Weights of a small mixture-of-experts language model, trained from scratch on English Wikipedia.
Experts: 64 experts in each of 9 layers, 64 SwiGLU neurons an expert, 4 picks a token, a softmax router.
Below are experts of layer 7 (counted from 0) of a mixture-of-experts language model. Rows are named router (the router's row for the expert), down (a neuron's output weights, with its number) and show model dimensions 0-191. Each number is 500 + 50 x the weight over its row's rms, rounded and kept within 0 to 999. Numbers have three digits each.
Before each expert's rows: a language model's description of what the expert responds to. This comes from a sample of Wikipedia text that the model never trained on.

# expert 54
What it handles: Place and route modifiers
router:515510545479451546519533485591565565483464550452572458573508562606413461524496446550556447480437563493482555502542461425509530444522435422549577516491557458575449465534567514478531515499406488524555525550562425485538546457493432462439481497590415470430464457401515440500462476492582470512530487551420458599516573545565558509485525432521476385514507411443552442597461515495496534442552509488592480560482564463517433594518461474532481570560501542539519546563495472533447599441561469535593450486514557449472449460496579557556567420523457497498552544517490421499475506407499492424
down0:500408587527485512483552481520534464460441526512425431417518428481538420504497386553460521486487492516552486469475503462454555511459559511561533476472517446465541504552465476535486471438574488486556363469603444502492495450495528454469523436470546476445524513435401506494515514550431464551555456575535421430455384596474516463478528431537582558434417456500485452465556472576450432608538452507454454586383540464526500555505481563473435541426635548476463450469436529535563502474581610434450473429535443537502498446512460476528501522486443515531514473390556483491526489573467515465
down1:414467537394576496440503586543461465529473504594486571562547481532459445606492484490491419471440464500496512474583489600418487504505569516534492492513457514460445506575470558431525427523533459395574484490569448479492435484590514517501491570555467478620467396526542467590461443501451438512549540479538553419501502486475434433472550555510468491482569445402498577543440485514478480514460532476529546482423500540501608547528496419581462613474479429476544477572479515469481495449488459537415501598496590578485416420541550475540397478489474456540431490559542559470472502472474480542
down2:553516464481528559582572471528398503551413516550558633528492477537514489447553483473486535558433567595378430498476540505538479486407506492510535554505502500434413487479533588535530547598546538548474521506595482529513532524503486487483524548484470514569450492450435559536433569434534540426526444488442475521496476446591445494501517464464583497573451449408449515583513406552466571474509570432563558597544541503488514531497501547506639559462444438528496553485565510490488515464452495476562484518513524455585452390524496533463499530471513425451507619479536537549431434442590442481

# expert 51
What it handles: Line breaks and word pieces
router:618525512439479583605578483575538635510463556477566443581531555593468490571502446587491508496414487404486566529527454494508448466587491419564538448535572502520494453526553432521560561407472508485531545504491433491503573493429410471445535465535446356505553476506499519462491405490526423439537547491494489531527567614569574449459552476493498454513601471445506489496540532534497485472572502537525458540511501420513440488433445478555515536519564544466555546527454475520564497439456564593505518500548513581487462517420529561542553409530437505441555459538526480500514451438510497457
down2:496491478473424550415580518423574394486489563520462571628490480568519466577471468524496598556486533498550509444537515496539480564459554436487526439431526463449527457517612583527503432527572520586472433501500479530473533471506435521566439491486481584582528574414472520541570430466507572516602460514513577492518612516500605551503448553520497567531510434493529513586456468429479453538552514428386497581350539514538486540527497587522490465528483497513590491457462546542451528457479552493517411469503544535489537552490520506568519590551451531480522544451461445535493539543576509545
down3:431525449606588406429474484436440567496511530487457549518478500493513404483521536493517457575469512550470452468490471496568557458490521501515491511537457425413518566389376492497498553477569537486419460438494519451463537516463522515550501439442543446504514563554456486520608605507405474439523483584482484426467480508504618630496444527440576520510461499509491464446560422448484469480510459463492546458500477544458571466439598583494458485523439479483452462575505556496469411555477478477509552558512474524619580421458534407543552509538545528508429531552554493608458571580499500510
down4:475420509491433519556513487515409513604533476560467487550435533515518544417593477403507556555552541523512531529454505474607503523461478546433648485484519569453457462444582510489649491521480498467583579474467465575472502527602452527446491562627534489470548487507561468459442461558556443525426509409548561521468426433566562534538526550459436442496563509461479530515467480521432449543575506484515611561461571520515459550388427514543546439524483560494524509532472507453521522540473475429483481456481498561546522458551450478491541530538561481572600435521515562498475456460439443446

# expert 58
What it handles: Given names
router:545484588444469552483561444569562513454454520407557438525569562563439508578444476572532494446435487458418514512503510431529467409502409490557543455488545507509388520535577489488501528395432434517603527579503488478555530448483482499449512465545484461500488434418544483463506479521480533487544459576486452551516542617532556483463516453523468399537502390485528453557468475544538584432506512455548421607473579478530439577463404469535523552564518577536516522535482466532462554447594519565526438523499568454490416443453524549526561425594412559482502548506491410477525516469460513475
down1:483417514505471519527504521468518408429465605524462450525528555538512438417499569516550412565462493629501484456483510457504441500520512478513454555450535486457515495533504483518567471380506424479540396409562430471430436463534524483502572493572532580454525552431453549480395507406509552450600460467498491449514521522505469513400451584398495488429493403413466509495423518416409474455572550538557592477525460469505477576524433496600525485590440584495459483500530538477490524519490483490584502429568442495569516554465569510545529451504460503536442425485495501517476408449488439466
down2:598527434498494560537508548498580617425526474520499563553484463554617535491441537548577571546447461595497500510571560576519549471507505463416591486516577525587496471548460484425539490587535551464535591516533519588478591521437522495522515561519474399492473529444425443565533521478507420523451411480516556552462447314522459575521486505490441476450524501541590541520503460458505531493462460500480547469464525447511470536538531520575427527386489508504587549485553451418512505535473517503461533464520511524508517496571522536417436533500527506436516556531413564406443542439502554456
down3:446494455523520522485500447503462541472467453465454534378489487540504544499505424561502510494532455488472508522557417544578495506472444497512522484572566469517482511463593519476475507489521554501535448453521574503564539535497493487463581573513541459491531562491500472614520519480464414598405468497598448682584513377542470587452525533441407416501443537549576546430584451598539483461550455541426550538480493552385530502447462576481471536466505415522417444546473478498486508509476472440407519579427562448445532519560496488464431546573480518478533544478501611510421543534487513482

# expert 10
What it handles: Sentence ends, quotes
router:535460482482425537551551530567512560449442534398548421581566563483484527559514463540530518429467526422494548480537394482539472511540469527556545516472490473562453429558533387530519499447420489529547548481522464464546610493506406480481446442526442339489562468450609486501446466492460382450543495504507465534466542598521526447456505429501445455510549430454546479447556560594528561474529475511486456531515489503531500484461426458505513535559554530560543555571528484537466629516539551486561486524552585470462403490423492521582570404475449547438503622491525490499514483473516553469
down2:578534404568598482458524526486432582441520542446451544420506545383481444511495489547497602517507530475520560504454518503560526615464502522518563458437505483552504506445430436523466386411513493531471539437549442477493460516486533511500495544432519580467539408457601394497491499505514459577472441453589508565539482614501566494504485420390523482484506524448511500556521500514529516508482481528393363482506543535476506471437566469446468518550597535564567536465408561517501473524509644468458480521516520572551419527448478512501541505442513556585543525529534492566465540517537588473
down3:482574472537548518535461518505485459434412481479461541431504457509460555582557535496458495478599490486522484461477542562501478445394454488540532510492484417504517557516455456479558459487426545456499525547460556559422527476518467420434462437462475536467525479488425499511545420475489533476482540558453571504554397216453552394536483536441508466507485500584478546619449579553581545543549543504577431468532503514563553486489498459460550519582526490415454507520537462528516493561443480458581397493480490542529569523513488479410474522521511482456545515463463503486601490480494564531
down4:448574380579469473531483453454514510637521537542515574517498556473541496535439457613448507460484464575492600443475479600493524424470545458487505552531417487508621598387507584533484503459550486462501423479425482499521454495508550539550670511417491569529532478531541431537547464546473476492425523567535519457470468575448478514467502488510490519499595515475550468491498509527473450527587481505513404428515432545527479483527464446565526524444484512504452524504492599534526513476498375519502457411482508412486541439482441424475543435589575562496530510487504492562399454557456496496

# expert 41
What it handles: Section and field words
router:530447470424509545570548471540493632533450580463546463499544513506458489499463473561508443516374560396508531513555431461486442423534494475532517452481529492542484484569515488497511495425466488500508517538570446480554544530498495447356444492530474393523511471464517538429511477552579461410504485572464515644523569678518508521465594504504472471544545508400455513486559572591455545471542466517492428500484504455473463478453483490569553534554519543486551545569540507427501495404507441523542443445541581478433502444451475592508548481558465486385514571519551447492521508443493433429
down1:520521509512543525589443571428528516519563478551538497393454527491525454527510587517530549626482397535434451568519471533509522508430484502531481495531421396552449556542424567472501674508521456439462563494517548559461472534526583448436458540442495457466554584642484487449495565489545476491470457523516540452577520528539540528461530517534476477495555406453469486500468520596529489509555484445553437524494616493481517448503536535471495491601544529469438555528550430383470442515522545491525457428429560534546528440601513425495468477543423512570496536576592452532473465473514503545
down2:524522560547508478547456446622429448555419486450501578550498481511499578536551462450457469599664475554446449471572519514446469501532576499522445523521609438566467475524489540454497570533502538452536539435634479491440431439502516546509463487459373561455515527552493506511535477482461495531538435519492426392535476413573439450505489595566481496576534470540482457479482580454499547427514518577499469416493515550448527474482512475423455521486548454534521510522483519482508584534490574478431447552555488542563447483563486525449491443492447438461501477480574527463499514549355558605
down3:455497492603488468467452479453490490570524567496422500602527472435405530510480481533515472557504489494437578451494498551550575479498545511491565493569562450485540474481596498543457505467459450551544476419489507526533402582410508526453593502491639456514561553522528520522459426448543519468493499497518494452485477463471411504536511444527563576471445588478677470462469457522488521454487525416479556486482462591481510465481582544490520564467461466616542563594527509430501419527507589487514558619395374459522418520575533461465506551500440459474533522489475468521579493471472534522

# expert 25
What it handles: Sports and infobox fields
router:534526557467499552573580438536504559413408582473553473520577548555471440559492440536536476462504479422458510510480432443556470393491444473545508457429527465532465500550531522442487557425467416564542528565503490442559517467471488507438502534573495372460478417447551509483489433553541535497481410515476446509490521661579551470478534400532475434584509450421556515505470506537550517426579425413533541539486588474492500571554485476533524572528496582592523588500459501473476543426516468564499403510539555438467438454536501534503494431555447525556439566512555463482463569450483544467
down5:504502505437430574538511488469440491517503513451575493487470528509460539538445496486533506507468494509574505467541548512342519425554447368520460486472582467481408498477549477479395479496485583502557488462478516475465396527466557503495496421469533446518474489456500502523471486466540498538427549415555565411536476390505522489431493441437584506545513476580501542441493474576509470447424473528470608424475529517588484466519459409524500581438536456538529504446477442474441513433635493596518493565502471501519550465518533432438470539576488427314514533446451472489491499408551576535
down6:532467487583410561450520484404491456507574555464523487516538492541502471476435599454489541600556472487541571468485428450626483499548490450491516503513468516518468447416453512465445477507558359478508520399433532481489506470465531438429490415433469449430403518584574446611577471501460509473450549528524492399405477435434508416456517498500425501486505514412549516449403406561485555506558485510511523507416599506546473545462496547469428458440501550420453451483538521435489519464503561436505485455431526504425451486457501444460515520436464504448567444532534389466538464519482547459
down7:466499519418449537539510502427476397411568568498440471549478459473556540501482416482442461472530470475365511510530477494494499426534487529488483554526465584510534443501481494453569452505501464413523501489474425547474531442498499487477584478478511648465442499500549531479573448488525467549523469547545504349489474503501508516535521611555520504486413460571521523494494418437417527553492509447486528533395486492466539507560502510544530503540472493515553546563566575566595471548583396528429525496402546469519476537545414388474528519569539442453563462473588520522492509575357407458

# expert 30
What it handles: Sentence-ending punctuation
router:540519598478465567528554507563521558469480524444544412568534519542477479558508497568502522445479564430485525559532422410522492462540482514556557489435509528546455471518543474481519468471392510477580534482567506514570583416498427524422457496608448410417493425434587482431473446458477506461533511593470432535508519548579546458465497414494486462512545407410569509494522543606509585484508504475535454600491534454453444518466460433550468523610588539529537592495468504542463548450546539545560426495520591498505463482396532542551598428527458562476502545536544416526485552470471535455
down1:501478428475520542469486463487458464544508551540539577476531521432430412492436487565458511463487528467468451531545482507510495459501480448518467607509556563504530496509581470431437553597592495438528475592477411545526437466466446496526451547548511473466444492448562491518488545521579609529526543484447499429443566638444504453548586494412537570441627541520495465510523593559466442517477421489447605504510533491512548444464421588538506437408551492549526571486474478539519463590518530558507552527423540524629522524511418548493471530549547503593545481543452490382553552485482513460
down2:486481525571481495380514514485483565526508484532450549488574482481459480478519463472491431470338517545535408384536563466503552684461450401521494515463473548503467463497513460541488446450431443555505493522509415498423462562521487451462370531555496556543453501440565488496528507468530417505526528493490508734454488574504494556481481542466489508499562534551470533540468406506521443558468514443528514472575506590482581492496462462502495484538484495451546467481414501545512473523436502547410510514529398541521415479558504441526584500445500540474532461524477524484461472475390477473
down3:578577581577491492536447581503399503550411471531451442457449437432434486465509507467475564510561440446501474500541501531446489521548509493524414486520508542565551520436530566536427547501404562501523387468492463465485542510536497518573514451427484614514557451558519544534492523504445490519430461495503490488578486448407426487514432495518473474436526447541500511412519460396468497463507423502521553493457517609588442434481509539596528375536506535405513597440550469578560391483551446516535475461482551556525536531533478400496550537566577424480485512518385472551521511510475428479

# expert 15
What it handles: Dates and date ranges
router:579510562434480589563534446579504550429456583456525423572549543558435504487492431529516477434461557423456531526500464412551491391551479497558540452456585511573426514588499507477563564450430451525547569564505450431555523486505492544402483482585469410488492461424526479470433469532560476426496481537429439543527533611561579532450519426551466449529514479447537518551471500505546549448541456480502458576443566490469509581522493465596529543557526562589570604517452496506450548477520458587562452497534540462447449434535516573537513450547413513521451539505519464526422527472491519433
down0:510508564539484522572556477564454563488571507548480472494480555489551575469509494519589517424505564521537451501465431492574434530529529563497469552557451480448436490530438513473475522441512547398535438509524572569445466473516599493493492529551597567454509558536498375549501503542432553514433487537571425435547408352468554445550492482571606504572485415480513482513521438556560447523532521428497457496472442528444577515409459448507479571556459625523510535468484634486555489501555522618481494548494499521502566541536449495459372461527495508484476491487595509573465496464464540493
down1:534463532558508443560473527487494547617487505484502406508612482561493516504466433438510513530483510494529546487557491432466455540537489547546567549482461470465477464591504530519529480515456525626522518494538555507593498495491540466418549421531448594424560517507502483528437465400475452498455467484538441357508608486437529525499524590516589480520569427479461490599499506495493533606444535514387504530557501538480467515506482394571502447580526543539524480513574483482410576397495588481559499520493496512425514452546526491455574402463509521380488442403593477491521500487586499446
down2:575496487502526452501507447449397479493414462454468517585545552470442391523524503502485510442566440491544504550452584484398426511577529388547522545561536577493484533515551440567521502553525521488462489506521490514465572506498559528571625419518436457474455545496547511495575485469448454492544436517502443569488505558488503450450416552388450502547517457563509445460458447498476450500555390597489493531491469546501514545466351424474480570558479445487527497554596483498535461455544454514505478547496535506495556523502431525582444494582420500449546425563478470576625477589457468581

# expert 57
What it handles: Heading ends and numbers
router:597437573465490535559535525488513651462493529460509441551533533512456520528497419523538496457456524439491479531530501395516459441544497488521553538530518493536457556586520579437505523487498454494507504509502398489521537474460456526422498476594437425473487457454534505488530480526531489469528450532450496578543569693556563589467532467542476448517557476402557509582474525536568543441500481493530420538440527430536482546489506440576605531575542548504594544501461467488444501419497498559557414486521582494438432405542535557479552483589513450450449536521481382530438532420452448459
down6:555643496500570394488462567500511409518417549523497592592496452475572527469594574571478491498441503567346439545465473557363490546442527456552520508474503536528477470483501590522529617531563496527492503429500535483512495489533547521486492461524497545458601494595519589471557559553459517551532553460515467525507583470484525562530476472454500543606470473523431502480478472545530521500559549552482568414487511491514520555499513528496438490593486531475436508434563548474420492543418474551503516499482531537455494559409536435617539558458455417483592466571495511583556494519501550462
down7:409420535599533424526525574463559460550463545497501465486480557471621501500530443526468516511506540497516474489488417431522405493575534525518475544391541532494486450497514569469416561521504525449510536471519564556506521515487569515520630533451480464386555519572560532472553416469481531470416578515460593397460568459545473550455491488488539495570552572574577524586556495561482468543424565481336511542501456498552522523524532508526452480420505469519558544474411580529576481552454531547521461543508594486485497453441531511471445610513548450515517558504509550481430516440437530559
down8:476458478532465529472512491410495431484496546541528539666490444551522493489543559455574532557537494483504576458423532502603537487605498452604478453525508473524454474469473529538497522559546447487553421610552421469423516466509546499477563505558492552424570510523543530496475483501507479491573453508449442532484450553494487448521428455546538541452507554441509564513418532470579441483499545568569530537478526605605467531500557620452460517432477416569523505533390459495517484460451500564457524541562447474520437503459533470486375514532443481584440408455483508586531405571409469513

# expert 19
What it handles: Dates, years, release contexts
router:526497516408460524540558477559484483426372588475519489527569526516413546528459459550490483478403527407434573504576412432502453473539503517523504472457544524509398504539547447530481523471426465549605550563552448485569553500536495509476415463475488417485531400433501479453469509565568455495526437528455437554467534602512558517435551489479418470523526521398541497507482493591470538470568413465537478532446558436543450583495469500582522481515553532562561564524500491543441521428533503583502501521576589452451477459499533588542540429477431489531424573463578501445427493425457528422
down0:548536538480497521511514478504525430477552498579555570467529489383477450539436497485464477482570533460521465445477468429401524556462502500549453588554427533502542469542461492500411503469583472450467514539493594453504524495558550432539556467574576498587527367503491555493558565535467469513530428481519489493553517422505462568434618511544493528576546515494590519511523620580440430520527505431507569473460487508499517527555483514452524476540616397485439590540468378572579582438454490548552506497527387432520462488436537389488507458596465491470548519486471526441521520530470445483
down1:532561554641545485538520471489413499462579484533400486464472500520542573495533515497519534487546489557484404413517589547533485473502496472477428525486504413488552455542444444459616460447523544535559413475495468532436470469481412525449436473525520382414434611409502422420543576530453576407495416483536549415473514538447528501482432402505478567468528519501491587443498449461447507480538538514522406537579574509494481529472586542511470509485625511393469570493493486510597485432550442541451460515502466489483480509497557471553527562543554553495558455448446523492563513489496470462
down2:508552491458502530551485503486531517482469526490522490531540494477466569506413364531502395457473524501440508612570564534521459497503533488525528539516431499499404504496475461488449529552477504551528466557448618574538613590551573538559419464487560560476588494431458481459573434551528517460457498557493465652555424501485489483446524542455484548494443505451471533555565486434581524500545432476459478527495519519404412413549513473490543418524532538556463466503450522433497423495574436581513415487568448546557559481452449515450479434551379437483497510452470504459517434442471555386

# expert 16
What it handles: Personal name endings
router:552489526418462538512559436563585476421476499389531449533546582549411508580415489543543515474429504454468523427547488455530457410469434497597537474450533508510366550523557483508498540409435449553569533531509483510541557474507450511456478465555490468518507398446552482456476473505464485491517462552465434531498524621545535495454511425521460414574521395514547492528473519595550566432527494456568430580476587492543445593450419437526481582526515559514502530545446470515501554496535495547493445529480561475497466464418551552577552435568404579509520598484519420513494508448469551500
down0:559512478531440430532588547491512459527632399546504526566545541457571516430523463471522569571532564512538509513470598444564485459577501525491560513491444583486496475563515471504542602487507476520442508535485574453453430439451470455560414547522430397558492478484423443573562590613561474499480555475428514613413488529557547410506455420552435577485511430607429527504502451473541510543468522534515460446448484566506473509515434440468554507491467545492458579480468499452446501513562495437408491484569523455469499504499560578415493432446475469525473513407462476543456479473413503516
down1:514525433416557444500482468431518563518491479528453514458592437575522469510514565546586443474459411500518540585422519469499552436531569465395510408531564543484569535621531494475539520528608515388520486593576515552492514514440523543506536516433575451480467549526435507526432497536538514498486384498542616613429515524516517510552467540532462527486539554537497396545437569523586437438440484510539527564532443509484523478492581485554556577499480528537523452490530495469479490480547525572576459516513583528430546482470572578447460578513455381457482448500421446495553478558461480511
down2:556597479524519513521445563479457437533535462480545441465568512503518464464511430482459589480628489495485574559481411446479520513449522488431481609468561578500534469505516534469491476486525431524450530491527640581489513541446562494557538536541473524550624459400453450532498579472528455467427486493545561486484479346548536510482534537537564491448475487523522506523523498511608544529472592485476505543463491533541561405438549506463539514476441507537611502434588492419520545448486561512559528578505392472489514553438482524465476532483414606532525474505473541516648558413502524528

# expert 12
What it handles: Noun and suffix endings
router:543451467472515552610548429514514588462449483460525416549547529500520472558502444537493483475428472417501526474513410515529452393552424484581485469478494534492423537535587444561569528416452490557449596483467472472562549500486497478436434475499504372542573472496549509465481393493510431460526455507509441630503609698472519495503534481469456494509590455471489498517514520575547511490582466493575378545479519491513452503485454424516583487557539494458524544527481437425538551472515507512530465453570545509520458473454506533507594443547373488474511526484533436534439500437488532468
down6:465530493515504579542584478463543437447532472495529442532335461578476446518511493427387463539501536502507449501557515400550497567477508524497544496513541486549550570505507543483540496557567493566547483414534488506532512557422433499526489437517536598527556442597434490441577555470550545567418415558472480484420531559464463541425430453576488504502366481531414471423506551454569441568516541443543503437504533535489573611512538446509547467505504438464538540321443509548541489506538476465520485495547384502483495461419465490543491504520444472456541536563502482497509516542529571534
down7:501497594511522494528571474551559436550446511558556545544465403595512544579505568511560575521501536456556506545543454428440498436472516481482469368488516511460457525412498514511441496534444445530469482616440561415427460469507474399515503477537512506518464433469489558500493550450468538365534514551480547601501443385462506444464506508448449460437543482490513580423444514455512533463497425552530501607422514514499473506499479439542483533579481531574537460416488501533450582449476505561541558563436463537552559511531391548470389445556523527583499491523580424414452505512453468518
down8:528456520534468421520503513556511425473522430466493448469573457492488534474477445609508489538602502524389446628528550479552481479480489506520595411521415430545481495394583563511560509426442436467498530477485484475540458466462460499429470541512539537481492597531437552459494449409524574577451527514498581604483514494531602435482530435479554423485422530490507541462497640485532404442544449417504478554555490470533458564547550556536540532499530489496545521456524465471549413507598447537482470422564604473441557525427475549484495540498557539572502538542517547434409492463527512494

# expert 62
What it handles: Sports scores and places
router:567457493488488581567506452549532547422459476475551423547530535507449518467490448549481500383440503481455520519469497428464450337550457432507539517440572526545482526561573475521522527467443426588530533522526501490587559526470415459424468518564464406520488469464496468438481472509543470541491460537476420592552540687538598522475511450470442453519542400454562464576474525557483484441559470522538519487460546459549530515500462461569550471598598532544560593527504415536544570541520483509541513475527585498473423507563508524549537465531421520466508502548451516537411568434526526466
down0:522513533541606555496566536328475577465472509488522517571535546449545544576512474502577397499460489637429409516491500505407571540427500547453477460510488497499518473483438495447519457523471395527510509452413529495474460542571489477459504414591528548474444555494507551537452565496462491483528529547477502528557607488464496519466447467557518649503414524496421549481568468451435557509511479452510448424420504439515528503420468526459461472489452517473585519488451547499567438564457521572532585466554543507416478551458654564487493473539469512550594510519458555463466511489489490465
down1:490524527464530528453412436523437525540564528455552494518554495510598479569550471447483549409508518414477576486463504578581536508488469523438553444512470481454468541478483513509459482492540542518565431461429644526389488499427562511439440501544611446551577578526517485555526565523438498494472473509495505548568553408470473589476491457581561420611584517539465538475492590466613541545535493544493509577487475500546589472474546492505542579461581463494534438486510523528452498472495510457429572401482527480438448453530522586514556519494557543556509590425497455622486462480497449421
down2:606524487575492488491516482444436403489452520503467536577520512456562485572530557500566454461483544597507519465516554535441510475499518459486544494504449563520393457458435509555483495354559459542519503530535400409508579569568431442531465512497453596453506543491453501456458487575558478373477572454528510583445508494447465564517448453546469408485451460550495518579478469473493456454530550440463454472380561435563434578476465547633568412539552558456532505531503569474534501504437513422434523583448439474474493524570429502538568527482487465472487494508471508441536476429578509521

# expert 37
What it handles: Mid-word name fragments
router:561481541474472545530596503521497491454522506454516502532572525542476510575502419570568520484450501340456503508507420413509466401513446417494474473442523413578436451525565491515540518470383547546534574489517410510569478530487492468488488428536449349512537452488588559479443454446490444503594539522435521604566549584544552532454492471560476420489556455472508434577512495559537473447600535504581462556557515497542424524526522471545579535478552527565634483566454459502488495493512492529561512461506499538476417436454563498541558408509450539493508479443487539517429493473523545451
down0:549477441482459484432506531476539536480449498507463454525509447552526472470491537482490563474509508354372543404516565467495466435439563516485494485452524428397497507569441477553526427524568573563387487503581460504467513533405575503474562584518538508505483602517549494494466524543427476480521544512561486501547402528483485497555483516546411445591537511489408422493496416528512437451435598425527545575595545513452435516620514424461388468548480507504504477531517428512395560445453450474472513503512464470496443457428446448472415500432512558494554517524553483514537433523418530476
down1:333546485445521481475500523475466413579535507477462504449553442485520568613450474461608459388475529522466527551554450550449479475472539489502434606466530572415460460506411530503463535430463515520488348493483527400454525482459456443473490554507470472462510433523428527456548457583506478492478469493513490430487428322520539471477526513427553510493488446486490462509496560511568485497432485581514405485406432553479604495410441473583574521514484515480463503564454441463524536499548496480476484444510490470547479612559507515510536495512507537608510515483507471533509507377482549504
down2:481581564506546580594556510498560492573464508480506468454459522490524521532553434400482436461442544520550525544461463524523446524502483497436472477440501456475509445519538506498563501540519438511530521443458535533414503474490574463546422498572574537537492449406558593475475527450571571502532395508367449337529461503470545438392476509526472584520459560483517501489490540546473553488555441479454365446510456396562537524531509492504466542486392627478472451495418474484458526496446555488561442517548534477584465518414519450402507468565482448473474485530550537444429498442590486490

# expert 52
What it handles: Clause commas
router:566496563465422543554544507554543523437435555420566425586495576575478476590484507535495493463532531377464539505531438427479410432533459496570518459444558469558402481563526523469488476487488468534532539537554467474545529417449425486414421479577459411460517411464553477464479424495543507429563440566409460538511476568525567471449537463518463454519520449438552522500536479552541566443558466486562478555489571444503444583429424450537520531559532558527535562507487460545478576442501479541618418498488494479438480466436539535525590420559394543459484558525535452466501556452484490502
down1:583501510474478500593549505522557500514566505471541415516452491556461583543560452535479472538461491581567514470500462517417538478444488512558557487406540505498423491500483448544514602565523520465455430506446515513481449472479457609507447518535521394561455511499495482399530520485523501495466522473515599703471368575533469475544467512545454399471502471491633507477472346488417554406543509488468414534507429426468502491522433553524487490463498530464427563440492596522507510481514495534508487456574511492505508497433478471482434521606424456470515540485536444513523545472497399465
down2:558518487474595556492506448485522590521577525555554476543528516441431484564472512551578447512405500515491482520538473428500408526431506432470527466495470528452522483624483477469495568432491526575495585558504501532648447548497501484506560564497495402398492413478472422531453487567489433474369456489509486531527582634504579481537547530474424488592493475556559454555516517501491531485561495514496545552554499559539485454461526497509462508467474408522501504501608469496500556513592525515531466472628539452495438491531380616492457460466466471526440630497437499521543508455477519464
down3:558504546501486498532567558497526459514499569561495551525453546528589572565506506436555496537502565468503491527550514556445464462516461480485496509466515535582480516495496492519484465542524506443498573525539477549456434501495486518598461510475551645518430473514456555476599531477560495491495450493418533576541368500478480526563522535425570419460528475548437577526482427482434560461478551431568444529465371451519559549572510525581532574462495510533550503504537499503563563466488437589529543470357483469518546547503540498622480461483458523634533407600529506423472491479646493568

# expert 29
What it handles: Year first digits
router:594510559489469590547499512590496583489411528468544416593563512541465485482493498548509527440404480413501521496555443463541470458580464477592569478478556518477436530477520435497558583463458423534512583548441455483510490501463448511448456501572426347454597475490559508430482470510495405420580464490429430642489635575569511466507495480563461464589549509462479520515473498487492494472549528504503447562443531478464474494527484433492524518532516548512566532486465497488558591444481596571614461485507586501422475428470491540583530438475479513496487538529555508543470557504512550481
down1:396472474484478471542548507519532682507399465455518463538474423573468532472554422563555530585458580489567504446526486532479444473577486487512503564456464489546532501531510514433484548405440458473521456455476459409489439433445584542570532597564484400535434465506459459488448428446533516430518533556536446471521508497490453425465400477502531469440473564477501416498449452524571503463470520537603458526474493421519530529534500387584526494560424503536475453486524469438405521463504549478524528487467538468514485472388549501480442546482450480483513568461554485515510417529354411464
down2:354525445451389477451501519545624506497525450395504468482479525558443481486519487509414462462473452486512615529494473427387410466530551530500492498546563453520450574482607540493464431525423478491443411470486495543495475398488530549614478583447533558473516520555542535539476587473557447427420589444434512538554432471432516574575574511513526440453530518429455490381543574594592453525498448493567527535584468451447470466463498509487525446532526496463528469499424503502415474486491460509480575468555471470469495510465534510424495580494495538511546486527521547545584480500530475507
down3:492498479493540560504447452478493491549633430437509538570474500496449467432503503523455523417446503475590485376398517508568576474492399568503583604491463463504494689567502525528514487511458407456477447477470559447514487465506460441477432462507465519442518600528534431517505497504517467529443527486528548496434508397429361446487446502438530490494478475586460541474508559485546511513432499504407483494431461392479547512535543543400517481424472503499514558483453543506430508449506528491459575465532414436524505463568509431491475523549538500481505522491460464608485613581448514532

# expert 32
What it handles: Determiners and possessives
router:551512568429470547552546461573527596419467536467584453541558594536443453534508480553529452484425526474519533430531470404541490507567446508535567462497547500500436485515521445448508536401422453527536551535533444450600559449476458467468424503573485470482497466452578555443490417527531465449524468529461449670470620518520547478497523432510453444579493458490538515576476568556489538467572490477514441575422564469551432534427486456507507529577511527511491558557484510483507563437547525545531469525550569436458430442463532554543608458497423578495493585453543466505514569427473583485
down1:455501548478477447538509501465564572447559550423513439584578533506470423376447471485497463566426490607552475458514488528498471544555483513503569534553473469489541474548489535466495556523550531547562419539506466451608468545557531514459467468498462598451528587475558454365393557479489551490463475431506577572485593401472468424462470470575432531500531420525537394490442509479501474459568525510469588413491547529577557483589554551545481535500456551514468518470536520564501435480504487513480501547539538507445523421479411538525449459474492489620476462455476562405398525425492539525
down2:442439554483459475543504509490450563416510496469507531449558571391502493449492423466571497584458516499521523483399521541496551605486446491539473474534503616447570578466555471464492537479514429516495469442487490532500515453504517559483511482492545789424509553488468501519549593407440481474546476475462446585414466298504471494470489470515501471476489496469521492508489529452455523544505419524455503489455484569500509483452438470469528487589521474476471464413447486515540478508548459490488543590544563495505490516476469475427448560473506468463472474489487438478429445610549507491
down3:593552442529496456469466575515440517441487487424394514432502489522464469597511555520556504470525510529492613580510529507557546446490511502484389451540569531447540508521474493538384526504560491550488489522486574482546601515496530486557459508514428439492434548497624529540567447517477456483493522502453494449509483379508476572496397531458522446471497541464453543562501436606491495502468503604443453547503502503455452496426490445442417462612428539580547460449469443562515386543593531559480515533511409548465522624543555484483456560472466561433494464571516516436500519534532492594